Below are experts of layer 2 (counted from 0) of a mixture-of-experts language model. Rows are named router (the router's row for the expert), gate (a neuron's input weights, with its number), up (a neuron's input weights, with its number), down (a neuron's output weights, with its number) and show model dimensions 160-191. Each number is 128 + 24 x the weight over its row's rms, rounded and kept within 0 to 255.
After each expert's rows: a language model's description of what the expert responds to; "gets" lists some tokens that make up at least twice as much of what it gets as of all text. This comes from a sample of Wikipedia text that the model never trained on. Tokens count by the router's weight.

# expert 51
router [150 125  93 111 143 100  92 155 111 113  82 126 161 121 121 124 121 124 142 112 109 178 144 116 157  78 176 133 111 155 114 122]
gate3 [114 119  85 120 132 130 127  97 133 136 111 138 135 115 163 128 140 111  99 108  97 130 119 111  57 129 169 128  81 143  97 125]
up3 [ 94 162 152 131 125 125 118 150 132 108 126 139  91 116 120 145 142 150 150  97 198 139 138 164 132 131  96 103 171 122 136 116]
down3 [154 135 119 148 108 135 116 118 130 113  79 124 175 118  98 128 100 177 157 128 134 119 141 115  89 154 145 129 149 139 126 146]
gate4 [132 108  76 110 143 109 135  92 144 103 163 111 177 110 138 139 145 146 129 135 112 119 131 139 135 117 107 120 159  92 110 139]
up4 [155 149 135 148 141 112 128 166 190 115 160 150 102 119 156 136  86 112 146 121 100 112 118 102 107 109 123 148 137 140 132 133]
down4 [139 154 159 115 107 128 110  91 113 162 123 133 134 117 168 109 141 152 125 151 117  93 125 128 147 163 150 137 121 191 147 137]
gate5 [136 137 131 149 154  99 124  87 136  75 151 109 152 120 136 132 157 146 126 126 122  80 133 131 100 150 153 108 138 151 127 140]
up5 [132 133 139  93 115 176 128 165 143 162  84 127 107 174 138 132 111 112 122 137 141 162 115 139 163 110 101 141 136 109 138 114]
down5 [126 109 128 171 137 144 117 101 112 114 150 141 112 147 149 150 148 128 134 125 145 123 128 129 147 117 115 150 130 133 149 115]
gate6 [141 141 154 114 115 110  61 127 105 153  80 102  73 132 157 127 128 117 164 114 108 131 130 100 106 147 150 153 157 134 141 153]
up6 [106 127 119 117 165 133 101 157 124 121 123 147 112  78 129 137 127 132 164 121 112 167 139 121  96 141 153 137 100 124 146 131]
down6 [106 132  87 114 108  92 165  95 111 120 117 153 144 174 122 110 118  95  60  78 122 104 115 130 116 132 123 139 118  75 144 135]
Description: Sports score tables. Pipes, dashes and digits in sports results tables: win–loss records, game scores like 6–1, attendance followed by records.
gets: " | ", "0", "–", ":", " |", "3"

# expert 27
router [122 137 114 104 127  98  89 160 138 110  94 125 186 114 116 143 138 153 178  93 135 164 111 129 162 105 175 104 122 129 100 103]
gate3 [ 90 122 105  91 100 145 108 120 157 131 117 136  78 139 139 175 107 118 114 100 117  94  92 179  86 170 106  89 151 126  97  90]
up3 [173 116 158  88 143 122 149 111 133 105 151 110 117 135 196 161 128  98  85 158 128  58 113 111  94 113 100 137 160 131 151 157]
down3 [134 156 104 126 113 157 111 142 144 129 120 136 139  98 125 104 144 127 144 129 179 217 131 123 132 143 140 126 120 153  94 126]
gate4 [146 117 109 125 118 164 111 140 146  84  88 143 138 128 178 139 126 147 179  86 163 151 122 133 109 156 153  78 131  91  81 130]
up4 [139 172 120  78 154  80 106 130 158 103 107 121 152  83 115 149  83 145 160  98  94  89  84 155 153 141 148 142  80 133 130  94]
down4 [ 83 120 153 158 104 151 144 125  97 123 133 116  98 167 123  97 116 124 135 146 145 143 157 113 125 132 140  80 157  89 119 135]
gate5 [153 114 138 114 102 135 142  70 154  82 115 127 143 146 148 136 102 132  92  77 123  78 129 136 130 124 134 138 100 149 143 159]
up5 [ 93 125 154 158 125 137 118 109 109  96 101 153 145  96 112  56 121  85 172 112 126 165 147 127 176 150 159 105 140 153 127 123]
down5 [119 126 149 100 100  92 121  94 136 133 129 116 114 134 154 119 127 169 146 170 112 120 114 119 101 135 114 129 115  92 121 172]
gate6 [ 89  96 147  59 116 111 130 162 134 129 134 125 111 138 133 157 128 124 124 120 113  98 142 150 149 118 133 129 148 134  64 122]
up6 [106 118 150 113 131 133 141 144 147  96 131  97 139 143 111 143 127 121 152 133 169 122 153 126 132 110 113 123 127 141 123 162]
down6 [120 138 116 121 100 104  87 120 166 148 130 119 114 178 146 175 140  81 126 109 138 115 111 148 142  75 140  83 140 148 148 130]
Description: Table header cells. Pipe-plus-letter tokens starting table cells, especially column headers like W | L, Pld, Votes, and line breaks before tables or lists.
gets: " |", " | ", " |  |", ") |", " | L", " | N"

# expert 24
router [143 131 116 112 109 122 112 119 121 124 109 112 155 119 142  90 156 150 169  84 129 132  98 144 131 109 143  76 127 132 101 127]
gate3 [141 144 121  92 137 101 147 120 105 166  91 124 141 150 108 111 115 141 127  86 180 152 136  67 157 132  98 146  88 140 117 144]
up3 [111  91 171 124 117 121 129 113 121 118 103  94 136 119 120 106 118 136 131 151 132 109 115 146 115 173 116 138 147  68 126 159]
down3 [139 105 179 145 114 141 148 145 137  88 138 173 124 123 160 105 132 159 155 103 135 121 107 145  94 112 138 148 135 153  82 117]
gate4 [149 125  85 147  95 187 146 112 149 133 122 144 117 111 139 119 119 166 159  88 100  65 126 127 143 121 110 137 134 122 143 141]
up4 [ 54 103 107 142 132 105 105  77 112 135  95 162 159 140  97  82  97 168  97 110 139 109 122 153 117 154 116 158 136 126 128 160]
down4 [146 136 159 122 113 165 148 143 129 106 159 118 151 103 123 142 124 117  95 158 131 109 103 103 148 112 114 120 138 158 152 157]
gate5 [106 107 127 139 139  99 128 127 126 140  66 159 134 125  88 147 110 157 152 135 118 114 123  97 114 163 114 130 131 127 149 163]
up5 [106  81 144 125 139 100 102 170 116 107 122 112  89 134 157 106 125 110 143 106 113 136 136 132 150 145 109 115 154 148 120 136]
down5 [ 81 185 155 115 109 119 121 134 123  91 103 175 117 155 111 114 147 140 124 121 135 127 117 143 118 100 147 108 150 184 131 130]
gate6 [ 96 144 134 143 131 122 162 144 165 102 142 116 127 147 110 111 160 171 120 155 143 114 136 126 156 172 112 119 122 132 133 116]
up6 [146 141 158 112 146 151 150 117  96 145 152  86 130 119 121 187 117 123 155  95 125 131 119 108 112 149 100 127 130 151 126 118]
down6 [126 116 135 123 116 148 106 115 131 120 132 143 175 131 142 136  92 166 127 134 142 166 124 180 153 132 164 131 123 168  91 127]
Description: Infobox and list structure. Line breaks, dashes and field labels starting infobox or list lines, such as "- Born:", "- Coordinates:", "==See also==", taxonomy fields.
gets: "-", "\n", ":", ";", "|", " |"

# expert 10
router [152 137 103 101 149 117 142 141 105 106 127 108 189 123 135 107 130 107 152 128 120 170  98 106 117  95 157 116 132 152 104 108]
gate3 [102  90 121  95 138 136  91 127 156 118 165 194 147 102 127 161 156 100 140 128  89 153 198  94 156 116 155 136 126 158 153 109]
up3 [134 105 135 136 134 142 126  79  99 120 113 153 134 123 142 160 132 105  98  82 160 115 134 147 128 116  99 135 153 116 120 147]
down3 [112 118  75 133 158 109 129 179 131 131 154 170 108 154 132  63  98 155 137 113 152 139 141 153 141 131 180 143 140 124 106 114]
gate4 [123 105 114  86 103 136 163 156 158 136 125 135 146 146 135 128 165 123 110 133 129 129 145  96 144 120 109 120 107 124 157 114]
up4 [127 105 111  82 120 133 134 136 160 152 174 214  99 114 137 185  91 121 101 149 130 104 122 102 149 111 127 115 138  99 113 103]
down4 [138 126 107 151 142 124 103 126 120 121 162 151 148 144 131 114  85 119 122 112 111 131 136 125 131 141 152 161  98 165 117 129]
gate5 [152 130 106 150 117 145 127 150 132  97 162  87 110 131 111 122 123 137 107 116 137 123 156 141 121 145 114 138 160 133 160 184]
up5 [150 146  70 118 162 146 121 139 141 155 141 149 102 112 114 120 110 146 108 112 133 117 106 149 128 181 118 130 122 145 133  80]
down5 [103  97 164 145  93 124 121 134 128 127 117  84 112 172 147  90 152 150 125 128 118 112 119 120 138 122 143 118 171 127 157 148]
gate6 [144 124 148 127  95 104 128 128 153 144 135 105 159  76 141 126 162 106 143 137 113 113 165 144 121 139 166 111 136 121 107 136]
up6 [ 98  84 170 103 144 131 133 145 137 119 107 196 109 158 111  94 125 169 104 158 133  87 127  90 106 151 137 138 133 150 125  97]
down6 [158 128  87 124 147 136 106 144 165 142 146  95 122 139 126 194 135 123 151 127  92 129 139 138 106 134 127 162 172 108 115 139]
Description: Prepositions after nouns. Prepositions and preposition-plus-article after nouns or verbs in running prose, such as of, on the, to, with, by the.
gets: " of", " of the", " to", " in", " for", " on"

# expert 12
router [139 165 121 117 137  93  91 138 109  85 115 138 191 117  94 131 137 153 149 113 130 162 129 131 147  97 168  85 128 168 124  92]
gate3 [100 110 135 105 121 130 154  73  88 130 119 129 133 122 148 121 163 125 123  99 138 136 151 130 133 137  85 110 121 100 100  96]
up3 [109  81 117 113 106 111  78 156  53 137  95 124 170 155 124 120 146 141 119 150 149 143 144 122 151 159 111  91 152 132 111 141]
down3 [126 147 103 104 110 188 126  77 172  80 123 117 108  84 121 126 154  82 141 137 140 107 106 105 127 155 112 166 132 133 166  80]
gate4 [123 110 134  99 106 151 139 100 117 179 114 131 124 111 113 122 158 143 134 158  91 182 157 100 153 148 159 135 126 141 152 146]
up4 [162 186 197 117 108 172 118  90 101 153 128 127 116 104 133 118 123 164 125 164 132 129 125 145 123 163 111 102 155 165 138 115]
down4 [136  83  70 110 168 112 127 131 113  87  90 117 124 115  98 137  93  94 126 120 153 119 138  80  70 143  89 104 106 117 151 104]
gate5 [121 137 145 118  97 135 171  83 123 138 106 143 135 116 128 126 151 164 121 146 154 125 120 107 138 169  86 119 161 140  83 143]
up5 [105  92  67 144 156 125  99 133 174 116 124 142 141 181 101 126 105  93 135  94 130 162 134 117 121 143 135 110 102 134 159 155]
down5 [155 128 141 117  80 155 140 115 109 129 124 124 119 111 130 140  82 142 120 143 134  90 121  93 150 129 110 151 159 143 110 131]
gate6 [143 123 135  92 145 145 135 134 102 128 143 121 137 125 133 189 135 130 139 115 185 106 100  73 120  82 113 118 176 168 106 146]
up6 [168 108  99 110 135 172 190  90 104 139 143 136 103 127 109 136 100 137 137 139 137 118 105 120 133 123 156 133 128 128 120 125]
down6 [102 146 100 138 123 100 107 124 147 118 130 130 144 127 123 152 132 138 140 115  89 129 108 158 126 121 133 119 129 131 148 153]
Description: Numbers in dates. Number tokens in dates, year ranges, statistics and table cells, such as the second year in 1935–36, birth-date days and player stat counts.
gets: "1", "2", "3", "6", "5", "8"

# expert 25
router [168 144 123 102 122 139 121 134 142 109 154 106 183 139 130 133 141 138 157 116 140 158 114 110 145  96 160 124 101 137 121 105]
gate3 [143  93 108  89 100 177 125 128 121 137 111 107 113 151 134 127 140 100 143 110 130 127 135 125 122 135 132 112 187  99 180 111]
up3 [106 174 126 141 108 143 132 124 162 153 113 122 142 104 142 147 112 171 147 125  92 107 124 129 159 120 127 157 112 134 144  92]
down3 [167 100 108 111 123 142 156 113  68 108 128 137 120 111 111 118 134 125  92 126 158 132 127 113 129 153 134  89 107 133 105 122]
gate4 [129 160 177 116 137 112 150 152 144 126 138  88 151 142 123 154 128 130 128  94 136  91  91 126 138 133 102  69 154  75 139  92]
up4 [139 153  75 167  83 128 153 122 112  81 128 125  93 165 145  82 120 158 113 115 135  99 125 145  99 123 176 154 125 129  98 164]
down4 [142 180 109  96 174 148 104 139 116 147 108 119 139  82 126 148 116 102 136 147 130 154 133 137 127 143 127 119 117 108 161 119]
gate5 [105 117 179 152 125 128 131 142 154 159 117 132 144 132  74 129 102 130 119 177 160 166 133 113 147 137 111 115 127 125 176 110]
up5 [113  58  94  87 158 134 158 141 135 144 129 142 147 124 143 111 159 134 150  71 103 112 149 115 146 156 137  85 107 152 160 161]
down5 [112 150 157 142 123 147 112 167 122 100  99 128 137 149 102 180  86 122 148 130  73 156 166 138 134 156 138 153 155 144  95 137]
gate6 [147 150 139  96 116 117 128 101 111 158 130  66  99 114 130 120 121 149 129 143 122  85  94 112 130 169 104 148 131 152 152 132]
up6 [102 112 153 110 135 122 124 130 118 128 121 160 120 134 159 125 113 100 126 110 162 162 153 127 116 147 137 134 123 125 154 119]
down6 [136 126 143 114 139 109 142 143 159 111  97  76  87 156 111 109  99 157 148 165 110 106 106 109 122 108 130 132 136 129  98 168]
Description: Coordinating conjunctions. Conjunctions and commas joining clauses or list items in prose, such as and, but, or, rather than, and the.
gets: " and", ",", ", and", " or", ", the", " and the"

# expert 22
router [146 131 101 117 140 128  98 152 125  88 140 131 182 132 135 139 135 124 174 122 140 139 115  96 143 105 177 122 104 140 108 127]
gate3 [127 141 148  89  97 134 108 154 152 139 131 116 148 112  84 143 117 147 105 111 165 137 137 177 129 128  81  90 174 116 151 112]
up3 [109 129  76 175 176 108 117  93 128  92 104 123 101 130 151 121 129 116 155 124  52 143 144 118 130 152 157 174  94 161  92 122]
down3 [156 151 150 106 127 117 157 148 155 143 139 110 141 135 126 134 150 141 187 142 195 148 177 134 120 120 136  72 128 113 135 164]
gate4 [130 120 121 122 132 144 157 127 161 116 115 128 114 130  85 156  97  80 180 174  65 123 158 131 118 139 164 109 128 175 159 111]
up4 [118 118 163 143 121 173 150  63 164 135 148 124 146 130 113 138 144 108 122 136 150 137 120 136 174 149 165 102 141 121 123 123]
down4 [144 109 129  92  95  89 115 128 107 124 103  88 158 158 117 142  98  91  95 118  74 132 175 122 126 152 124 139 116 142 120 134]
gate5 [150 148 152 102  81 165 143 149 107  78 162 109 160 142 120 104 133  97 108 124 151  76 116 118 188 157 161 105 138  97 140 136]
up5 [108 137 122 133 129  98 120 144 145 129 116 104 118  81  96  94 130 100  99 164 126 110 143 112  89 110  97 106 123 148 162 119]
down5 [127 140 138 101 124 134 116  96 130 117 116 126 157 136 142 166 143 109 142 142 123 114 102  89 165 161 147 113 121 117 124 125]
gate6 [132 119 133  92  61 130 163 120 169 132 110 138  60  88 122  96 134  93 136 120 118 124 129 115 112 122  66 132 155 114 144 130]
up6 [119 144 123 122 149 114 128 177 117  95 131 103 189 156 125 141 136 109 157 124 100 113 129  94 129 113 160 134 107 151 137 142]
down6 [139 113 179 134 116 120 167 118 126 108 145 107 154 109 152 116  92 158 125 163 102 118 123 129 130 167 144 113 159  62  96 124]
Description: Section headers, sentence ends. Heading markers (==, ===), sentence-final periods and paragraph breaks closing sentences or section titles, e.g. "trad|ed." and "primary.".
gets: "\n\n", ".", "===", "==", "\n", " =="

# expert 57
router [145 119 108 117 168 105 136 156 116 105 119 104 183 107 121  99 126 102 171 148 106 152  85 112 122 101 162 104 120 127 134 100]
gate3 [105 107 116 124 137 135 149 128 151  54 117 161 128 147 132 105 176  89 110 157 106 165 151 125 107 123 112 113 131 133  94 111]
up3 [154 136 163 116 120 112 105 130  80 167  89  50 141  81 122 157  86 149 146 115 120 112 125 118 103 121  90 127 149 141 155  97]
down3 [121 119 112 140 129 165 139 134 155 116 183 150 139 178 163 149 124 133  80 126 134 142 106 102 151 131 142 139 163 124 115 111]
gate4 [117 151 106 102 126 107 142 116 128 123 107 132 148 138 124 169 107 114 124  83 145 160 107 112 134  97 120 121 158 142 149 116]
up4 [119 104 114 134 136 160 136  73 141 155 142 141 109 115 157 123 116 137 114 179 148 107 154 175 142 133 132 125 139 134  95 166]
down4 [ 85 114  45 125 138 121 143 124 153 141  94 146 106 107  99 148 118 157 122 115 129 166 149 140 139 104 113 132 123 129 149 140]
gate5 [149 143 139 103 117 105 141 154 128 146  95 150  85 156 109 131 162 153 128  22 127 133 128 129 152 134 134 141 162 106 126 158]
up5 [129 127 107 139 142 156 117  80  99 128 161  97 163 133 133 115 113 130 139 211 143 128 115 138 112 123 102  99 108 143 102 130]
down5 [ 92 113 107 133 134 140 125 180 152 143  96 156 106 121 142 147 156 135 167 103 131 118 119 107 143 129 179 118 134 162 136 113]
gate6 [131 140  94 126 159 116 140  79 164 108 113 140 126 149 139 163 152 126 115 121 106 151 128 162 124 135 141  98 132 113 138 118]
up6 [ 96 119 136 138 114 164 124 115 115 120 126 129 106 128 145 124 134  79 167 161 145 130 167 165 139 157 142  84 146  95 112 127]
down6 [154  79 141 158 133 101 115 129  98 159 130 144 120 120  86  94  94 164 161 135 150 145 122  70 106  89  90 125 126 132 158  91]
Description: Prepositions introducing complements. Prepositions and relatives like of, in, by, for, from, which, that, often after nouns such as time, work, part: by which.
gets: " of", " in", " of the", " by", " for", " in the"

# expert 63
router [151 134 104 104 140 131 135 152 122  95 138  99 185 117 134 123 145 101 145 133 120 162 120 129 114 123 171 113 115 151 114  97]
gate3 [162 160  87 109 163 147 144 148 140 147 156 146 159 152 128 161 115 122 116  92 111 130 123  99 139 158 155 130 126  72 126 141]
up3 [134 126 110  94 128 141 127 143  98 117 150 125 164 153 130 131 162 134 154 102 112 122 147  85 121 131 140 145 118 114 143 118]
down3 [139 110 153 138 135 110  82 106 129 177  93 105  81  89 130 119 110 125 130 133 117 109 130 111 146  75  98  94  92 118 137 110]
gate4 [129 122 157  89 139 215 133 112 137  84 142 155 121 107 116 172 168 134 149 145 173 114 162  95 162 132 117 124 141 139 157  96]
up4 [189 134  98 100 101  86 121 109 130 158 116 135 135 160 115 154  94 131 128 114 127 125 117 150 112 142 154 101 179 119  93 149]
down4 [113 142 160 149 141 191 149 107 123 110 164 193 121 119 145 128 106 129 106 118 140 120 121 107 114 141 127 167 106 140 155  92]
gate5 [141  97 147 151 157 160 114 163 109  99 167  91 141 140  88 148 134 146 133 170 152 126 138 108 117 130  99 137 159 132 128 153]
up5 [187 103 147 128 154 153 126 149 132 107 166 126 163  56 131 100  95 132 133 152 106 100 142  96 129  88 130 111 143 132 124 153]
down5 [113 134 146 120 102  88 116 161  68 116  98 162 124 152  97 147 148  92  96 132 114 138 118 123 179  90 111 138 109 110 103 119]
gate6 [164 137 122 115 103 149 132 147 136 105 107 107 107 107 122 144 138 126 144 116 109  71 133 141 130 118 111 134 132 106  76 150]
up6 [ 65 111 149 155  62 131 118 102  88 138 103 123  95 137 166  97 150 118 155 129 120 122 149  96 111 134 133  85 122 157 156 127]
down6 [147  95 113  82 117 155 124 132 170 109 129  95 112 118 143 143 104 154 139 160 101 157 161 124 143 134 140 161 144 104 103 124]
Description: With, by, auxiliaries. The preposition with (presented with, infested with), agent by, and auxiliaries had, were, are, has after verbs or subjects.
gets: " with", " with the", " by", " with a", " were", " the"

# expert 14
router [124 148 107 119 168  85  74 146 121 103 114 107 149 119 127 143 134 138 147 124 128 175 116 140 143  90 154 111  89 143  94  91]
gate3 [130  89 160 111  91 119 153  93 131 155 100 151 113  97 120 120 102 145 110  80 148 123 156 141 131 119 110 143 137 185 107 142]
up3 [134 107 109 140 125  88 137 121 135 147 109  88 144 163 103 135 166 136 158 125 128 112  95 220 119 123 112 145 128 160  83 106]
down3 [136 138 160 136 150 115 159 123  97 106 137 127 124 127 148 111 121 109 144 152 135 156 103 142 100  84 119 122 153  95 120 143]
gate4 [132 185  96 129 117 179 139 168 108 132 120 133 118 113  83 115 125 116 164 147 116 144 171 164 144 140 100 115  75 164 156 112]
up4 [128 150 101 108 118 195 180 126 128 157 119 148  75 136 141 136  94 121 149 175 129 139 154 176 119 128  65 132 101 128 156  90]
down4 [130  96 129 107 141 168 128 138 150 126 102 125  92 104 127  87  98 127 153 166 109 141 132 131  95 134 124 124 125 106 123 104]
gate5 [117 120 125 167 136 171 162 118 159 186 115 116  98 106 161 100 130 156 125 122 128 168 164  92 125 149 137 182 153 127 117 158]
up5 [126  97 121 134 129  76 107 143 124 109 124 145 132 122  84 110 111 105 123 157  98 127  92 198 136 104 143 114 117 108 120  99]
down5 [144 159 130 119 118 138 145 134 132 149 133 128 132 148 130 120 157  85  99 138 121 138 164 111 115 111  96 146 111 162 120 107]
gate6 [128 136 134 100  91 137 162 139 127 141  88 168 119 113 136 152 135 144 131 160 140 139 109 117 136 125 104 132 153 111  69 120]
up6 [137 129 148 107 109 122 161 114 147 155 128 131 145 144 154 119 125 154 129 142 149 165 164  86 120 131  90  96 179 109 106 115]
down6 [142 113  70 116 116 153 134 125 138 145 131 135 133 144 125 135 164 127  96  82 150 167 118 136 205 135 117 135 115 175  51 119]
Description: Paragraph and heading breaks. Double line breaks ending paragraphs and == section heading markers, plus the suffix est in words like closest, Hottest.
gets: "\n\n", "\n", "est", "==", "===", " The"

# expert 61
router [117 143 107 135 121 104  95 153  98 100 106 126 169 111 131 121 139 131 121 130 147 181 132 126 141 113 172 123 107 160 109 117]
gate3 [114 114  90 150  96 156 153 155 101 151 157 119 127 159 137 137 154 154 115 120 174 160 136 138 130 151 110 141 181 113 116 159]
up3 [125 138  35 140 128 157 139 185 130 132 113 124 125 163 140 152 128 119 118 144 167 142 113 113 137 126 166 143 128  58 140 139]
down3 [139 157 114  93 117  88  96 130 128 169 122 121 135 124 133 117 100 117 142 136 125 109  88 151 159 112 113 123 144 119 103 156]
gate4 [145 188  96 118 149 138 121 152 122 115 109 143 147 141  82 134 124 154 126 140 129 109  94 117 131 114 122 106 146 107 111 114]
up4 [112  91 159 124 127 112 149  97 138 141 168 130 113 106 165 117 110 103 139 112 125 135 153 139 114 118 128 141 125 155 124 151]
down4 [124 104  99 109 112 124  99 140 131 140 122 111 129 120 123 148 173 161 123 149 146 156 180 107 150 137 131 146 129 116 168 110]
gate5 [ 81  98 146 115 132 136 165 118 158 106 144 111 116 101 165 111 129 124 131 143 143 141 157 158 137 155 131 145  98 110 120 118]
up5 [128 127  42 131 126 101 139 142 153 199 107 127 166 124 123 107 173  89 124 135 101 121 138 153 124 124 155 157 104 132 135 122]
down5 [176 131 168 129 125  86 167  61 102 125 145 116 127 164  76 155 112 130 171 100 158 138 105 165 157 143 120 155 145 102 110 141]
gate6 [106 122 133 141 151 135 144  97 131 152 132 161 121 118 123 151 116 128 148 149  85 135 137  92  87 123  94 130 129 144 148 118]
up6 [167 128 117 136 113 130 112 132 116  85 108 161 100 106 124 111 114 103 128 146 103 110 135 116 100 124 111 121 118  93 144 105]
down6 [131  85 139 132 136 150 102 114 105 137 113 118 159 151 128 141 161 110 133 111 112 110 126  97 162 151 127 153  74 157 175 117]
Description: Digits in scores and dates. Digits and separating commas in scores, year ranges and stat lists, such as 6–4, 6–2, 2017–2021, 0-2.
gets: "1", "2", ", ", "0", " | ", "3"

# expert 29
router [115 146 141  96 139  94  78 172  97 142 113  99 155 112 109 141 132 150 172 133 130 144 120 118 169 119 141 109 108 122 118  94]
gate0 [142 141 110  99 192 178 144 171  81 157 135 144 121 141  98 176 119 138 116 129  79 110 116 117  79 118 124 104  84 132 191 116]
up0 [122 102 144 105 128  93 130 117 152 132 109 118 113 118 160 146 121  52 137 104 139 120  72 119 115 153 125  93 126 131 129 128]
down0 [109  97 141 138 138 142 118 131 118 110  62 112 122 149 129 140 181 158 143 134 120 122 126 105 128 133 153 160 100 152 174 158]
gate1 [149 145 127 164 139 142 145 117 123 145 128 154 125 146 154 140 151 115 101 114 108 142 113 101 130 138 119 101 178  95 106 128]
up1 [153 109 135 133 115 144 158 113 130 134 124 164 109 139 153  81 163 133 130 178 116 125 108 118 110 110 121 149 145 123 118 110]
down1 [146 124 159 139 130 142 154  92 136 131 121 144 146 123 119 131 111 109 114 123 111 138 103 138 138 142 140  96 104 123 137 149]
gate2 [112 157 127 120 137 180 119 139 119 125 149 100 131 135 148 190 147 117 120 106 123 103 124 115 124 148 153 105 149 144 172 115]
up2 [163 105 134 163 143 149 135 138 125 136 174  86  99 141 144 147 132 108 111 134 135 116  77 129 125  89 139 143 133 145  91 137]
down2 [103 126 132  97  82 122 150 138 109 122 105 158 129  59 145 153  89 129 142 130 117 142 119 128 133 145 108 128 142 117 104 120]
gate3 [161 122 142 105 120 130 103 150 134 109  90 106 141 117 147 129 109 180 120  83 116  74 178 104 115 126 158 147  94 150 107 168]
up3 [ 95 111 105 138 120 146 115 137 153 125 191 125  96 122 138  82 117  64 137 163 114 129 119 141 119 148 107  70 155 141 125  89]
down3 [123 195 135 116  94  92 108  76 103 146 120 160 125 135 113 109 120 161 153 141 131 152 155 101 143 135 145 168 120  86 123 122]
Description: Table and section structure. Line breaks, section headings and table header cells in structured text, such as ==See also==, Candidate | Votes |, Country, Team, Scientific classification.
gets: "\n\n", "\n", " |", "==", "=", " =="

# expert 32
router [146 124 108 117 147 110  90 162 106  92  99 138 186 113 101 146 131 129 150 139 113 190 116 117 169  93 158 133 112 145 120 115]
gate3 [148 137  65 161 147 127 141 167 129 117 145 122 127 102 121 104 123 102 125  88  76 129 118 105  72 133 145 139 172  87 130 114]
up3 [124 139 195 122 121  91 121  94 140 104 165 133 156 153 135 143 110 125 138 174 182 121 107 161 183 106  62 101 135 174 135 127]
down3 [ 78 130 130 102 141 108 127 146 106 108 178 144 157 134 104 149 128 108 108 153 153 140  97 153 152 151 115 170 144  77  82 144]
gate4 [161 104 128 144 114  75 143 121 115 155  77 111 165  95 134 144 143 148 146 167 134  79 118 100 135 146 120 133 130  95 120 134]
up4 [115 118 113 104  85 155 148 128 110 130  96 131 118 139 117 103 131 111 133 119  86  65 101 135 145 162 147 129 142 126 124 127]
down4 [118 181 104 104 179 124 120 113 103 149 147 104 111 133 140 110 144 118 125 115 115 105 173 101 136 141 119 102 131 205 169 120]
gate5 [173 146 152 135 170 133 159 105 159 127 176 137 161 100 153 119 169 126 157 168 126 113  87 105 117 134 114 152 157 152 137 157]
up5 [100 125 131 139 114 143 137 155 118 178 114 136 119 120 172 157 102 129 131  71 157 139 167  98 130 106 134 117 152 122 122 116]
down5 [145  96 134 134  97 138 115 136 145  79 144 139 104 143  79 117 153 130 119  91 140 148 112 144 151 121 171 139 134 161 145 123]
gate6 [138 130 102  89 138  78 129 146 151  88  99 104 171 153 130 154 116 125 149  84 117  72 111 108 164 125 157 124 101 117 129 150]
up6 [162 117 114  91 131 107 114 137 134  98 131 125 161 135 147 166 113 142 110  99 110  77 100 107 146 136 145 122  93  94 148 155]
down6 [143 105 113  95 146 158 140  92  95 129  91 142 136 146 167 114  98 135 127 125  98 107 145 133  93 131 138 139 151 177 105 127]
Description: Numeric table separators. Pipe, semicolon and dash separators between numbers in statistics tables, such as | 0 | 4 and 0; 0, plus score digits.
gets: " | ", " |", "; ", "0", " ", "–"

# expert 48
router [140 132  96 102 128 124 135 146 122 114 131 117 173 122 114 128 135 144 153 109 141 158 104 100 156  79 163 104  96 141 115 104]
gate3 [141 137 177  84 156 123 124 131  77 117 119 136 144 161 121 143 137 179 131 114 104 149 144 143 154  93  89 113  99 157 106 100]
up3 [104 121  84 173 122 106 121 127 135 145 121 137  95 104 124 128  90 119 132 147 119 146 145 132 102 155 140 162 161 127 170 164]
down3 [121 134 129 122 134 127 131 145 130  99 151 124 119 108 106 144 161 118 128 146 131 151 137 155 115 140 127 112 116 111  88 119]
gate4 [103 119 131 145 113 118  98  89 104 140 120 138 154  67 127 179 116 123 128 167 115 156 113 129  79 128 153 152 107 146 149 167]
up4 [146 109 171 135 165 102 146 117 106 122 117 126 123 112 133 105 143 112 140 102 161 123 141 111 127 137  62  91 137 126 111  82]
down4 [123 145 147 145 102 120 104  84 124 146 108  96 137 139 132 178 126 114 156  94 133 100 120  65  86 119  68 109 122 108 130 144]
gate5 [ 86 134 155 106 116 140 136 167  83 147 105 148 100 107 130 111 110 105 104 125 132 134 116 136 118 149 114 137 120 134 148  82]
up5 [128 153  82 123 131 104 118 170 114 122  55 157 117 196 135 141 128 105 134 160 145 151 111 139 130  64 153 168 114 117 149 131]
down5 [120 127 144 119  86 116 113 129 103 122 135 142  96  94  93 110 145 159 107 129 110 133 166 185 205 125 104 132 118 127 158 158]
gate6 [ 77 131 139 146 130 141 133 134 130 132 174 127 162 117 111 127 136 166 105 140 118 117 116 161 193 181 124 124 130 121 139 136]
up6 [ 92 161  80 131 137 132 159 208 180 141 137 159 112 146 122 151 159 168 152  91 136  97 156 129 147 140 140 178 138 151 119 119]
down6 [143 167 144 117 107 112 144 123 109 154 124 138 121 106 152 120 160 105 146 133 147 138 130 131 120 138 135 126 110  93 130  76]
Description: Commas and following word. Commas ending clauses or list items in prose, often merged with the next word, such as ", which", ", the", ", he", "),".
gets: ",", ", the", ", ", "),", ", a", " ("